config.toml
n_layer = 13
d_model = 256
n_experts = 16
experts_per_token = 1
d_expert = 192
d_shared_expert = 0
activation = "swiglu"
moe_layers = [0, 1, 2, 3, 4, 5, 6, 7, 8, 9, 10, 11, 12]
router_score = "softmax"
normalize_top_k = false
routed_scale = 5.28
balance_loss = 0.000674
balance_bias = true
init_std_router = 0.0356
lr_router = 0.000765
vocab_size = 16384
norm = "layernorm"
norm_eps = 1e-05
tie_embeddings = false
optimizer = "adamw"
lr = 0.00144
beta1 = 0.95
beta2 = 0.95
grad_clip = 2.0
batch_tokens = [65536, 131072, 262144, 524288]
seq_len = 768
train_tokens = 340500000
steps = 3716
dataset = "wikipedia_en"
Below are experts of layer 10 (counted from 0) of a mixture-of-experts language model. Rows are named router (the router's row for the expert), gate (a neuron's input weights, with its number), up (a neuron's input weights, with its number), down (a neuron's output weights, with its number) and show model dimensions 64-127. Each number is 128 + 24 x the weight over its row's rms, rounded and kept within 0 to 255. Numbers have three digits each.
After each expert's rows: a language model's description of what the expert responds to. This comes from a sample of Wikipedia text that the model never trained on.

# expert 4
router:128089135141064117065127129150186111172161130130176120112112145158159120128066144120121144162096147116120074143084120109167140122096101083121150136114088123135135142125113117101132158142125119
gate0:131145142144100105091162151157139145126154149127122152132096153141150122112177148139082124088143141135058084138110134097147153101091112090144168101147137106131116148108106110142167127133115117
up0:143135127124133132130132119140090132135078136146106162142088176149150115072146176133144140141125095099143107099145158153097082099141119151121112171156132161119130099153118155117123117126104201
down0:096113128142143112067104137115129139162099130158115102143134150147116131170140165137155086118078139137182125149141121137137126130093157107131145118139143104117154142118081105132146120147146081
gate1:143133117125121114106103160148133127170132113161123101150133117123157113113148132069159101139126130122092163146138141150114118113155150150157113138168120155145111175066149091097129161100137141
up1:100159153130126142137151131118134101129091130125127102150116126168140122114113089136126140114108128121176113142155086106123143121079107130107138147112149135066132111137169158137136119139148115
down1:103118120150141136130112126154124102108135106107124145188169144146191050118115082164102146152110132098142071146128124123108165148105109134129170133120115130111149128129115101102137125156130116
gate2:104128157112140146125194150110131120099093130159107129127116151159167089146161112117115121125096138156147093103133145105090118122088141154143125126141142155089104132123142149125107108144177115
up2:133081117144169108113138160141142113126128188133146082174095137111081121106180139077152137120123135149177141120102154124122171126129146136134122172140122144099140180062121107130155140126171121
down2:119116093096116143121154185123159114151119100179134163139083144145097163125125128082069138095149146125159187163131184099171125156149150129136126136131114129079144121130094117143095139152107120
gate3:155145159105102095102116118096140145137102104130110099170114105123099139122150156144112155138129118123138169121136146118135128115134137125178130120149127128111125194156142142132150135143133147
up3:139087111112122155133092131130138121111143113131143151114101113145158128161107093153125120097123141147120052164139104134121112101121157101120156130165125116132153127164139144129138098140200171
down3:105141127145100176120160110148113152143140146123125135115118139153162138118110104129102129095190190087129095129087136140126141094118111117105147110106144074149149127162098126131094143115154129
gate4:116134114122112141121128130115135140152180154125124183141092160120174108100131124150144129135120095134092125137105158120147122120143109133182157179108103114188137117101070102101135111127153120
up4:125118142142093136133095126129125142138160134124148145131144184115161098169118079173137111115116117126145108122115134124144151121160126120148138122124076119148133106102078152140102156114115134
down4:123105100136117154150143132131135101125147141137124144134111101102103174106101134094134132159140156138132162120118127144061157147132161117134110111118117128095134116177201113141132104098164144
Description: Word pieces ending Slavic, Japanese, Romanian and other foreign surnames in sports rosters and tables, such as -ić, -ski, -ova, -uchi.

# expert 7
router:122131124168134104154139125108107124097060123098122127128159121132110146102114084116132114163159166116126156117119083105101088127111164119115108118097114176173142142184145143095100121162100166
gate0:085110116107126163127125111112147107118134118140167086159163097145124105119104140087153122110094117122133081092073138125130114108116113139147125120120123136113140113130154125110095136096149113
up0:124103117126119183137067104130147143134108163129106111131087133096154168144106161136124085134143115155134129147123151137109140166144146137104099084091120136136119147126155119173160091123090198
down0:110153103108133043133202112129094157117101108135108173111141177112127128172155162110136105162148108091168158097098132124130093108131089127141131127134122140133143148134099163102157155128146148
gate1:127097095125125107144073154126086161106122148115108110104111126123144140088135083143143138130150129134117136126151154117116116137093123161091132182114141136098131131131154130125146073107120145
up1:150145141151148150129108103124090114115090134117092116099145158091130146177119149137135111119145137138093104152119101145117120108134138119129135103094117112149159167135108150130167142045130126
down1:146133113173122107104127098137148083126152123200152136136139131143111104122092131105141099151097112141131141115153129101155133145126118120127172140171145151146120136107136119156122155143139150
gate2:150133135162136120130143176130117116114084143121167153131144086082099161098143113094137167150148161151063111149184155131171125136173122125167129115127143097170139127129118146119134125124075122
up2:106094104108136137148159099130144123130108134144098111141065127150137143115137133141146133099116114131141117163097146149114142145115076138117150164101119121130091142125149136136098097097110169
down2:115128089155119214120150147143112111124106151134099108096152160121116150152103130133171095124151089148080156156094100126125154136114128117135110178092135144132122109105143171138134140133110132
gate3:174140068169131177141142140133127152107113152138162148159101185111133147118157110170149092123116105125109125143162111127140114162122127098089150078120129109104091124100110131139142125134123129
up3:139124091116138164133145125134147126115090150112205122173116169125126156107133130143130080132119115144114096100159091126142129120084123131139131099140122111110129140114155137123138132159163118
down3:143109103126135144148094104094140062106114081087146146122095094096153187131144116095086123122141142114135148096122171100118157141091122115135124161154136151123153143177111105081118148109132104
gate4:133144149086118143153106129133139170110143135111143136133191186174115128150138131161143097124131114161112081074134106173106080133139132108104148098111132130153136150122136165146093133160114151
up4:123142120099126138108120155136121103123126101113102121158092104078141122182112138141131135150114110084136097155142118150141099111107150146182138115151111118126148091111134131151135144120206121
down4:081105165144160154146108101145173149109118144111142110129152116083113111165150122107144120093162100110090153112101108082090174118101096149109128127115141122142103114159104145104120134114118078
Description: The words the, a, an, this, mostly after prepositions or sentence-initially, plus list dashes and words like New, United, Great.

# expert 15
router:152118121148115153147147119092142157077157109129119127067112148140123110118103069087116130140091145126131154179121111088111193118136142090135121111148149149099129120130122134150126124160104130
gate0:115162115129108132139120117146110153140121159124187145138113160149110150116108136103103100116131138095137096124135103162138099133148145124120166138105149087177108131091100124092142150153126149
up0:144138160121137112122165145091081143123108151137109118119129144114144099163136165129136164129157116110136085143132157169142150079176124127146113157098142155126119112164118140159125060109114152
down0:145092162114154094080161153139079174151098133136123112161144155130132130168111141121188130095166074148124135137156136147126126163169126152102150151123113108159124113086091150168132114120097115
gate1:158109129112142133137124128152138133134121123145109122145134142096157110088148120178130105117125101117190134144147153104129116136162155143133114120123124137110138116130139145135095184148144103
up1:122157147168108095099159134083141130125117144088157177098091138130105090112087143141111132098100147100134135155145089111173121096143109075119129178144105121172092161129119140133098123100091123
down1:155122127119081092113122133127096127131145113156096144187141110171073113125169105099138163109093145142110173114119160125153101146134118117146140139095122121117142109073091123114115105145148146
gate2:177111130096126140113170078116082136120096155156126176135103143146125138112119102126103092114108153121130149148148094144121122162111108143159160115130144155108123092140121156126127082095135134
up2:141102176114119120070108127108116118113094121156135152082133132171144099127120139141110118136134145107099080134158128149135112114134117136120121161140131149146123088122143124124133070085117118
down2:067164164124123094124126104144104126152144154142105133112165133086123087138119128098119095122131109102140122106115138137129139101154133089134128103095168144122107164163122125106123150119124118
gate3:142096111092147127147160113092133060131086131145141145097129106118125139163118149114159136111142138169115126128185149128133094142182097153144132150103133155124134116131128164122137117114150036
up3:097174136165135121104101115128103152125126120167122109142127126111103129118145132122106098118103113099096136143118100114165148105129155101126134113152121144139146165137106118135164125113131208
down3:112138140121125100138141154109094169139144161136149176116113152109084124141089119128082102116123145123148104118095125145126133139112164127146129159132142112180121135065098106085078127121120140
gate4:166146149079121119113143144105121107118108142134129171124125156171099091142109113124121153117123079102134084118114081113102086120137141137165150188070127112135141129101099148165094148132115163
up4:114124141103117147103143123134098167139075182141147157119132166126134097136122091133105141097144112087148097129121150139117152128090127127120168154120133136114106127141111152151108067142110151
down4:113130163118142120146095128117121114112107115129176117111167098157153125145120163111082099135099122114144093162172108144094088142135129117154084181118119185168153147118128109130110141132169108
Description: Prepositions such as of, in, to, at, from, into, during after nouns or verbs, e.g. Boy Scouts of, invites him to.

# expert 11
router:139126098113101096097168161146150100123155110126149144113100101111144153102134120106166150127143094144094150136101105145159107167088106126107161085166114071106113132117132152113123076147102091
gate0:112075117131142137118138123121141147068130155073109114094111134081142073093088107130091132127141144121128124131120143142125193109085138141130165129131141095102135161112164144124106168126150181
up0:134107104139149143159091115145148169110146148123160121118130107084091180103121122140133143095158142140053164141113136147106117107128123137138135151127149117116137106111118129104149134155139115
down0:124121121140127100176136144129120135093115119110148092126113157175132153138105140107099181104096136104132108134183162158089134110116107131151126149126084144097164129145176140157118128171153162
gate1:150142139102120139084108128073122135087090145081122135178147128131110121141120120101108103106110132121149074111132081129149107129146116164115153149134116141102155140115138153152109106125164137
up1:137153125111117145109088144119108149122109149118144128121081167122116144157094102080117176124171191166131122118154110154098097095143145163106149128121116141129129106114121139119088120121132169
down1:092118117136099102150138084087114149125102080130090103151122129109135110165165149127089088117147145138126141117139086114139115123149150097165129173177109161134141141142107128134152155104177096
gate2:123128143149142132100135117121142139143147160105169181102129137122145113127085119150117124134117111146143092126120101151147121163126136147099119100110149103118116138168163152153119126133106134
up2:152154136103136167134132113087116132098118092154117107113142140131083152140142140111141152124158179104107146108145133135126159070144114106178102123126106165153110135136126144090095137131074146
down2:076153123158161173099122105123198158102142145115171129084120089104091101121094135120092140054106091133127109149118137138120132151148116107152143132152119169112074140128146106150128101169155127
gate3:127147092102156134119137125118109184109126163145148094144137087100108095102104139121121099107158128115114184139127152135138123131110100138167135118125154169154112185082154141074132123135134094
up3:145126100114136175105125130094115143087148147132143115163125111098145103098126132138111127106134138091156138132121175154113074125117112114178170121129128163139112140114142136079111043139166089
down3:100093146154137139195093125129126110102131143063098081117138168129133141152160116170156163123110142137161104052156121126121121119128078129103104172078115118096146114105152100183157152122123152
gate4:155121110114130154127107150148130131131157152123120137166097109130103157131091100147116125108128171151106115123099090117155131087118140124091132139110082110156134107133125118138150185165099145
up4:143138139122115155151110125059119187137113083143117114142147097099142102135119128128155082154178093186111178151147145158130140151106129145164143109134130109128128123128110122123127158140131127
down4:160127108127089130120132144152114120110165143124103138112117158130102142122129121119157150078121166087117083142109125089122136140103145103125153133112074086085133139144151126126097124111087125
Description: Line breaks and row-ending pipes in tables, taxoboxes and infoboxes, plus taxonomy word endings like -idae, -ensis, and Genus, Phylum.

# expert 13
router:097117134132104102173087160139127124141109149151142168174155098131113138118136178139172130111105195121137177112148120149161106137128112141165099112126142139131145153127115132175135109072144131
gate0:093092113113169138138103139130150136114128120127153176149066116128117163120163121153182134142099112103171114139143105147136104144116147126151149120116064118140119140140118145103126135122164121
up0:056189116130108112096137093115132111128094109083153080132171131116100101141117125158123125138127113147169118109143109157111164152094115127119044125151130109148136145142111127137101112135119131
down0:137123157142085150150092149113099142123112127116120150142122149124120142113118089138171144096127150128119169140103079111103131117134138091100123117135110132120121102120123175121117116136144107
gate1:121128149124104110170079111137129151112175122147148096145150136084106158128162160146147130143166169132122160094145120128085140100125122120145118165172126143135129145144126145154148132109168132
up1:127127113156111116141087155146155103087104092142099161119120117120133117118107144146137139150106137098099120155143129142173132174061118119146120106078151091112132162109109094090117132161128122
down1:112106101105108123154147145083091168130126093106104109123161170135127124127114141122127132087126155108085154144151153151094122139159105083174144117126082164142162095166126081142156084136135062
gate2:089097142127142142085138171138131127114101130165149164168134099080123095117146147132151129114137164114176091152139101124122118164136123111146130152104148135080173123113137114159154137128127148
up2:109087092140133139148159108087126139161139138131140143141122122126123125122120131115100192100100104134123124142112116126118134127111132164152195117139149126135142119140131106106133168131122107
down2:086105126145100148164139129147171139108147153170136104116119143112095102130162117105121091120146137083136107112155106133075120128119159137138121106149109148101117127167147125148095085155126098
gate3:174113119133141098107142091144116098125115071129109099135115130107155119162197100113120159151123109151130162130137117164153126108173128118140121104133124092163151104134103126148113127112146085
up3:139122161091095098116137134174165133116085142119147086167152104128135108121102146164107085126142138125117104106121163128131157144131106104113100149126129167134097158101106148136178114144122149
down3:149094151141165121113108115176110147118179155129157094146150139115162114081116127077158166108101136080094132076158152133110082138104149127120149141142108108127137105122127122080161146129123165
gate4:173132163114097089116134124155116138104136137108123152123098134151128119162116131147064134159083076094107100088145148113133111120190125111137098153126122150147160114131106075159127146103189207
up4:123107097173125108138119148106120112160120148128159113102152145139082128099098141136166125098139145121152137180139125136096160124145113144145118166109159168149172142130164148152153106094128106
down4:148118156118161171140109105138115122150117137119127093120139115118140179126100112126114171136122083118122128119149128128130120128171063140134143116150153185089120125159143160119132106124124151
Description: Initial pieces of lowercase words such as p, h, m, st and compass words, mostly in architecture descriptions, e.g. piers, pilasters, footpath.

# expert 12
router:130150138100154130140082166133109141091132103160104097130118112144176169143154102119131122138111121150102118100127156168098108156151145158143135116163117091130130129119148130141137152111152120
gate0:100154085104120114174116092078086132132060126167133159154134124125120135118156141142137073124109162156142097110171123117153102153171124146157101122112130119164118144128112130128117146131109127
up0:154132149131119137119115140160163103140170132128161111111136128095121130143086112142118130138122084080163153136112115119131132128102154100092178136071157123064120144104133126105154137159133131
down0:110143101102109120108058107152116121096101136179171119142118103147120118135120122130049116136128167132113133113110096142102089131174133170134150176150123091151123151108126134140150109133097071
gate1:158119129129161124116099098173143132131139136097142117158135169133147131106114123141122106121121091175147158107125113164129186104156140129116102148131144055144136134108125091130156154120132093
up1:183167138138129066156153090122138106117123108123103115134142130134141141122112118184122144139092105144177146129142171148117129116111142102137097112098123114135132128148150125188159155125109146
down1:101120131135165172119113143147121161174162145096142111135133111112133117112149110078082096163147165128127132103126138161122168116128147160136118174112158110166131110100158140121139119075161089
gate2:107140122127128158153083075158096136129104146178116115146133116134104134160152135109119115094122148153129126087106148107120141133104124132137095144157128119113116151172142118104180093077159161
up2:129128124142176129096123167137120122129134108107085124171108151111119132073149115141116142093102103103141126130159120125126144115123131127102144164137139147140127126145135096132055087151128116
down2:144127112106136151161165124144134113093126116121105164074085126172150139170123144138111177129150107128125104111141143163138150109132094140154109102099159104121156118135106107128127170134129142
gate3:140117115083143140106108120140119084139097092103149115152089117135120092093151136089148139141093126174135109089103096097105113113109147144134154144127148118122130129125147161113124140078138101
up3:142120134096105146095082144113170141154110138116106150116109122091139121115168146106125124125134119162108152133107103124114144114189136124125124120135153118210136134101143122140141137097119096
down3:156166109142124114192174130150131169100118130147125134098153150102140132113126086154148121159143139109164181152178170170115107144111106109143092110156146136106139120120111119171125103136131148
gate4:159123153087127128126127150110133128124134109132138128120162172146104114143102145149120093100099128143137128063159149124108119109105088132116148139103145086159157187115154127142138164130106166
up4:140132122120117166140160164140139114114119129120122192180130118135085137145098154128148135103137113116117186135093113098145124110120117136092142153138093152120126135134106126120081115126132155
down4:151176111102119094114140126111136137060123118155102121122126144091115116111137136143144095109116146109122123138086171082119120149142126082145183074137139129113125197140114123121133120151127199
Description: Particles and common nouns after a, was or the, often before of or to, such as up, out, number, place, used, season.

# expert 5
router:121153139162111105109141108114079098124114139130100132121107167127119090147134121114130140120112109152146121144148122112191141152178167106138143161126140106130101112147095108100133168111125102
gate0:171115163118099147119124126123141168098144151129131153122108134101107134123124134130132143122124131134054114106162130144128108153184148144156101107155141139149134130135129111116132107122127187
up0:122162126135191111121128143114126122174141144123125100172166069166115161125142108070123105159165143140104148115123124121146156170112132155102164150126124121128117150104114129107178134146147091
down0:124090128130114114134120139136131132110097067175132086121114137095120126141145160127163121127071179132184159080116128115144136121133114109098148141138094129140120099101122126150149113160182127
gate1:114134145140147116111109158187156128142130150113153164133129122125179149130098137130118124143106122117090090122123141135144149093152133114104092128131109123092131120112144123122113093128089173
up1:106170146166115125117140128171149112160143111109138189109125112143146120135123144105087129161120120131065099129109062150173154084170181104137129120157138099084123131121122101120132137166106133
down1:123159111128125095105180138088150142120135099123136140165179115122151118147121104145110088096176136132098159169136099139132156156109134101132144149154134177105145167153149172111169156145113132
gate2:111122184083132071098156125142095120153116151155127149146159144172129128155123105137112144125121135142091162118108149100126110137135152133144091128136141153152128105126145089130140118128153133
up2:116074140161163120117090146119169144108120177138147090092114100139082136127130137136112148112135135165140142146157144097129121120169139121120091136138123120063139130127140128123157170091122152
down2:101114133133105117141122101117121159131063101123114104123131148129123127148192157128127105144098137144136161103146124121183105092135116142169160115101115143138127137110130167097136116139122075
gate3:140101106111115115115128126152117139117088091160128106108157094152105155114111116198131124118118139152153094132118162096112132116126124125176138094128109102161124135133108155123142153088098133
up3:134104137130114139125154148129119100102090092154109130124152123128109163120140118184143134140116135136179088125060149119120128116108154107136113119139099089133147091156103146110142151121142120
down3:135182132124127146145128112110118117139125125167194149125123134075098130142074100116068105119155076115139113143117136146103150092143141110142125086133117115117140144143125127080152151129153148
gate4:104144126152116131117133104129114147117110169080132122101091139122114088140122134128130113094097144099156123072100088123125131124130111106110109165077097160191070137130120145125095118130120162
up4:103111111155138130093134156156093091115100104152115112120136148096116121130123118145121087137094154094142132086112090143130163127131148077123127132135108159092098118169133159095137157137120127
down4:138159129179130128117117087121134133147151169143113127160153105162089133172144095143171187138140133108092159158141163145145132093136142105150132133113121134133142134134137097112131156150128102
Description: First digit of a number after a space, dash or parenthesis, in scores, ages, distances, vote counts and years, e.g. 2006, 3-2, 4 mi.

# expert 0
router:136094095105136175136105139156079172149161117120135121116123158103126104092114100103118127110124096094121096074123107138125080151172160140127152154130133154133121122119127135157119120092141152
gate0:167103134081105096093143126109155140123139125141126153150143131117128122146115125110132162155129109137113100111137122133130121132133164105112106103189115115124148144103113150106152124104208180
up0:069162151060128114143148118112149140155083166110140126125173202128152140176090130099135125096117126109133102143120107138116122134140122086099130146104101122127129135116104135120129117118078128
down0:154101128153138126117159144102158121107163132174081159096135157121091132085134139102101135102138122145139162133110139042111142147115150120157095098077097119088094173115093138123122135143138178
gate1:128132102133094099109135137100124130120127155102115150124116151134121113121105118142124160106135137162122155126140128129155087163109130127137164130124086129138112113133132140142127105139129130
up1:122135119093152160084124163211134130147158115140136122158095123112120120110121110083160127133123099094122096157133107112155152136104131125106121142214200115094108114126114142127123136145163092
down1:119110092166148154105126090133109158157150161151146145117151096121125099110107128090085132136163142095134121074109103149094188133166134161100144148155112110161123121097124146124164096096143093
gate2:166105098125115132123127156133162150126146124153128168149144079093132136118182165108192120096127100138128153097113147066149104128119106162133109147133148163130135156154102129134154113098145101
up2:146093146102129124117128139143124137096140132136133139122165122152130122150122146143108127111125123172115169114128137086094102081130163165165134144112124131170115124114124135172129120155146109
down2:147152114120111143129101117150135114132103093087116140139130149080154100128125112165107109182137132128117156104092104089128124154132134092129125131155172095130163091083133107112122189164112095
gate3:086135151116124173120131133169129107132149127154122148138106109126139120153102140126110105123128138089107121098174106127135141121120165132136138144142148146130096116150116101055173067106134114
up3:109122111140127127158118129105153146138073167172156148133118120149095122138120124094146081108131131163123148148126157096114165139157054135096147142092165118138087131097135156150127159105165165
down3:092105119119146119131108085175115114147095161070101159103124128121155094144108154139115127168100133074132126124140068132146186127078126137152076119167124131174108153141144138111129105110125109
gate4:149165116119153122132105155133142155164136138107123147138063179116102139100159153102102163121146104155117149115105150089126081131132142080108166151111121119138158137129138119113081122108118145
up4:110106097141118108125132142146089112129129111154112125079165139113124153103142099122118129107137149128116121160152120102115111107109130153137107080137109175096142125142118101142153147117114110
down4:184079130134118129151110131120141115097089099133138120149084115143137158130096146135132129128107140146144130149180120155093163135157089118088090140077140137119136145135119162164120152148133098
Description: Nouns naming people's roles, kin or groups, often before a name or after "the", such as son, President, coach, manager.

# expert 8
router:115153144145107137129139111174164091132078131167172110133130129139140133162127113122152136151078093108173085124096179100160165112113100116128103145148127142093140112174117133125150116148096144
gate0:116139138094144136125151112115141126114147144116142097100148183141123126151096088153130139147155083162149104132124169087108124144142136150127113131142122084097132146158123107145166094120153166
up0:062099139115104112134150096139146124144124111154140134095148130108144124176085118136135104126104113142165108144098182081099154165099157109137093134150134151106121152157166142144125099131165147
down0:108129162144097121164144128115124136128154131129086167126121125157120120133147164125135104142142167118121154140162124077082158092115181123142127123075108119097125133130125117108179158125107129
gate1:130126115144173158147123119165124150116138112124163107143120074128161139117151128120152111146115061136151118105154126101148133147099137110140097133118127161144152121128132133093096150103141128
up1:155136119094186139174089130120106161133121134136121111128164120135110128133145139093153108124138148132139153106095106111160116067100135115127108123091159125121119127144064154097132144147123108
down1:104132142136149174125142114119128120127122099117098180134107125108130102093135135142093118153140117132148126083127145110135144100136173175141110142138146152158124115158133121144111104089179127
gate2:133065123125112104160152103141129146085132114137164100102144134131125144163143130166097090140110132094140129171096105082181130117121164155184169166129107131167131108150088131115100086104123157
up2:142078136154092122122156146132127163108143110131167075086137125161146174105161118163104136151105168104089122176128112114142189132124142116172137146141112111129154126112110106154137154101117177
down2:095129118144166128080096119131106110175117102081099134129119131149095145105153143121105162154152110105111116094172168178092102133132088101081122096110149177173126110132140147108151114070131142
gate3:121091094089147095103099118138136173147164140107145116132135117089128150152105145190126116111177107143169106139143119148125098120123166124069088118122106144144157146131159138116165147130124117
up3:136162142160105116118126145097080056113137115136112167098097121120175140093175113108118128104086140108119173099093146170134127146123148107162171136089166132128146129152131151106102136120093100
down3:119160119148139157150089167153133145142144093135156113154158099169121145137118116164129135135078154151127142139140139134128160158124082152080128117083175106154145091106164103112095141165150143
gate4:165094094136129122109102166147130093101138124126116146098101126140146133113140120156133127100128108115184160147137157135109142126103144116110123117030161149135103181159139122173126105111104138
up4:153079097095104144134078129121139164162151145121131143127123137136119131131108076120126131148129145125137134112093149109150167094089113148092121130124088125113121164129146146139114177103108140
down4:131166154115117131082119116118159129101125106124125125117161091156160077157123141180148076142106074106171101100120101171151127157114153136099171166133139146113136106104076110158104126115171092
Description: Capitalized words and inner word pieces in song, film and place titles or names, such as Silent Night, Love, Day, Canberra.

# expert 9
router:117156122157132105120119112138083129134108172104106115158176146107120143151131102151132135121181111178151108144131151125122156124144135149081138152099122109129137116142090096140128163163111119
gate0:155112115124115105088109110126163164041120150102143137158135108144127176110114113126124131132151111136106103117109118215126125138114130139167151121151141076126131090092120129143145101126088139
up0:128125141102133160153141129129102141116142130145133085127136181106150080170105181132133162145114136144137121117123156129115133092092162136151170124138095141154107163119103167116100160131112156
down0:148093117128186157159118095071153125132141124105088138120134110080134135153072130142141146142138115139125125133133127102117105099105116124122124126120116170157127120147148115154134100091102157
gate1:127165103117105105137172118117120174122116126107149137092165114154142135112097134127137150117149143163114166123095072127179106141073155081155120119139084120125142119168121136127113125135166139
up1:138161103134105099144144144147158161090124098125107125131123121131142115123131208096146149122122148147095165102082113173174117138112171091113114109145104126144123121149152118107123122111147115
down1:114155132137109132112159174124138175150161147169102106135145150128154113152144146146126120134118102147129144168094158158117139128162089122106101142136118102126112095128116019123116152116165125
gate2:122110103053137115173066115193154192134137127118123148136107131187110117120112108145114143105128124142151142079123126112111136142138157104100104129109124118099126139127152110128140129130172162
up2:125100110137119134099187141052105130109068124127152109093145106090167117114084104117122122157113120108104104156141113141151118114122157129132110116119132123156141106122107166112140134124105121
down2:115152087124127140106125137121141109152161139124124122121143162132122095179154138099186178135131075164080064135124117119120113145149120129090105166102114106129111145089121097143143107109159121
gate3:133159117104122132090103105188129157105081154111127159105145156124121108125148145163133129103127145138122152093112161092088089072182091138111107111124144118144132152187109130090088146119111124
up3:147136109153140098151105118116131092117143101170119137127133071121114175136117111130143139114136134132153114146138134145097115113136148151167095113145159108134138119114152132120123102136138120
down3:129119169116132158121125160177090102081141117081121144126167149126073143170174106132150129128144072149106134100128147134125138118120138095120148102104101179134150150141144121147127126120117128
gate4:143165151109172155145158099132142119134098131169154099121142111128145144117171091126121083070092109156149107115124092085172111194136135127154121136086123107204147130105101117100122148108159141
up4:122120070161092092103148139127114120109162112143132122139117128110105104162118156119132162174130122088120141127139127180073153061105127116131131129166105173102099137095138133168140120138108124
down4:119100166146137102128106124124101129112117146148086172124121128118115158099114123128157175173132115153089152109180157099125106086155161146125139074155148114114142132142104130136097145152182126
Description: Second and later digits inside years and date ranges in biographies and tables, like 1886, 1926–1941, 2022, plus dashes, century, BC.

# expert 6
router:124129165149168137148168145097142084181119143156102155114146097150131142155161173104102122106180106176110151153162100153141138123161118103124147134161148140124119123145133115134154142129127098
gate0:166136083118114137092138145155117170101086153107065090165091136165123164095128125124125170127113132161139135105111168083120144138111141184121112134142138102161125114116166106114101084136154156
up0:153119167121120132104146122115127113129143135153153127095153109118120087134113120108114072172158134138140122127144101139117109107142115138149110132118105167097139147099114145169131176115087128
down0:136150109140132159106153124169162139144110116128142099073123112151147160119152112142149125065133105159133115105138181125159136143129088110129094091139095100151142128126155094111125105113097122
gate1:127137120167132122136133124132103094131140135156117098129170135064155128186147149127126150098128131118146141116128116168162147087133150128145121133133087148094168151193106142121161177155121106
up1:159115131129144133136117127093099122100131115141160157113188105092156136131117122112172158107134158122143130100131133139141109114126130152135151119127076158105139144094157171179114148111104130
down1:082149165126126163147109129113096095089159132141137123159147151086083076169121123082127161182086138135104149112111107156136138162163176104118139127121136143089126146112136131132168162165130099
gate2:168146150128138105143107099124135111157120159154149178149102117144079116141125160142093093125133097139124125146138133106122037108150104131112091153116159139118132144113162150156128130148137133
up2:079112112107149165152175112113152139086114103134148109116128120153105113123128118080137129157126164123112135130122145099108192135089134165138141117138134141157065152116107072143116125089133136
down2:116115117137121161155144139133138132135139144106102151156141134128148130146148128143162105098152118155132121109117137146151111192140131161127132085101127089099142087118130049133090135147121141
gate3:130139143085100146117111131123132131117108136078116151129119097153148123154058073118111141132145140136103112133124141156071105119128118132122161105129121130126144101142124170111067086145110124
up3:123131130101120134100113130139129101087128145088118193123149140128119114154132127101106144095146131123112134133113083155101104098133064114113152138110124143118156123120100121108101112152113107
down3:120155126109102129113119107124136147129111142138145148091089100127074092163161201122099099154159132124153125132111093155111117134118137145097165176127120141107089137109092136119133141154134098
gate4:112110112078086162169104128127091132152127103081122112132165131132141128082117119139149114128107149167147108114145141121157123113112143196152128146111126106166153103173154132134093149157164138
up4:156132154136147101100152120114125093092110153154143138129146125120146108146104114125099143152133106090117102113175161115082095154112152121145140088154135125073097134078123169158109105062111139
down4:137134143111051096090133113129151164114157098116162142159143119105130176093090110124163154178162126133142103126106119094143085101110100136153134141142103095114147136102134122142115127154106144
Description: Digits, thousands commas, decimal points and cell bars inside tables of election results, populations, league standings and climate data, plus symbols such as %, °.

# expert 2
router:146114146125168177115119106085102167110109118152109101123101144110070155158115127113133135114157149152103160079119119115092157110149134166120138117136140162086154154097153136114138091133131150
gate0:104179135140119138143094129104077075079152078085152123124107106140119085149134139151120141150133131130092077127115068137125104126125097130148128147092155136124167127139149141153119121118116165
up0:151096112104129138150139157137142142134081101131141112142125123093154135097129175088110115117133120107137147126145151123157132122152146128099113124140117118110146159137146096087147165102136111
down0:165146128087109115132151114143148109152136126138121127119138118100153092099111116141137109120124114156160110138118103122145118179124122084107117142144172118137110147135110163103144169126101144
gate1:095103143054120116159090149093137109170104082157111175167117125144129102107154174117136121095136123138111131131149131115154128127182124126144124149141149127135129153139166180124147116046123133
up1:119114095098154144103155094142157129148162163116126087144098105122144148161125141118100107143112094123115124100101139186110144115092114137122101142126137135157115137126131127114206146102131135
down1:155108147125136120117133141111136118153133097136170160123133129165122146123112075126084147123174105058180156101173142139144106174102114102146150159105157133173113146118090105098169079130137101
gate2:094121097123130143145093143137132135128126136124108128142096113098150148101097175104118099115119141156144137111146169109137119181143160101084147194109125106112114154129130139110142121130117159
up2:133126123170127115115088149164123173099103114124100121113090135144169164138096157122117136139126080129104115168167161153134110133146141110134135082099123108144104119151111141185156168111149155
down2:131157082115115119131132139128110137114159151138160099100148108154083097113096118153131104090089138144152147136133136100157105147129129124121163136116119105095132144147094142078079113142111120
gate3:121174136138126101125131097105106113123125133075099111126107131103159130123147116167145124188069168127104100111151121136129139125163143161145074096162114131137162145155128122149164135131110181
up3:174124123112154123164113120106101138081128118152131092138125119143132129094126159113150168127148134112101162110125104146130139141147145174140076107148145134123177134105150176112111114135163108
down3:164113110092139057157106127099147145143151129132115123145098129118120167108138085117181168112132078139153119141106094156142121147108162108157135135140111130158091127105102143141165117141124095
gate4:113141130118159110146132121093102122150160113146128122150144141121132106119109109154126092133137091129103112150139137171133142134121154161090113130131155157133145187108100132120133123146188139
up4:125132118168096106121155142122153136130144132113146152124141130100123106132149118121141144152083166159139110118110110122149106130164134111149121073134091111111133116140148125108138155120134130
down4:092107126162111105147114136130130128126170112156116123139117158112139080132048137128132119133138129149067140091131137127118166099130197139118132076127087144106115129155135104137123121117165171
Description: Conjunctions and commas that join clauses or list items, such as and, but, which, when, whereas, commas between list entries.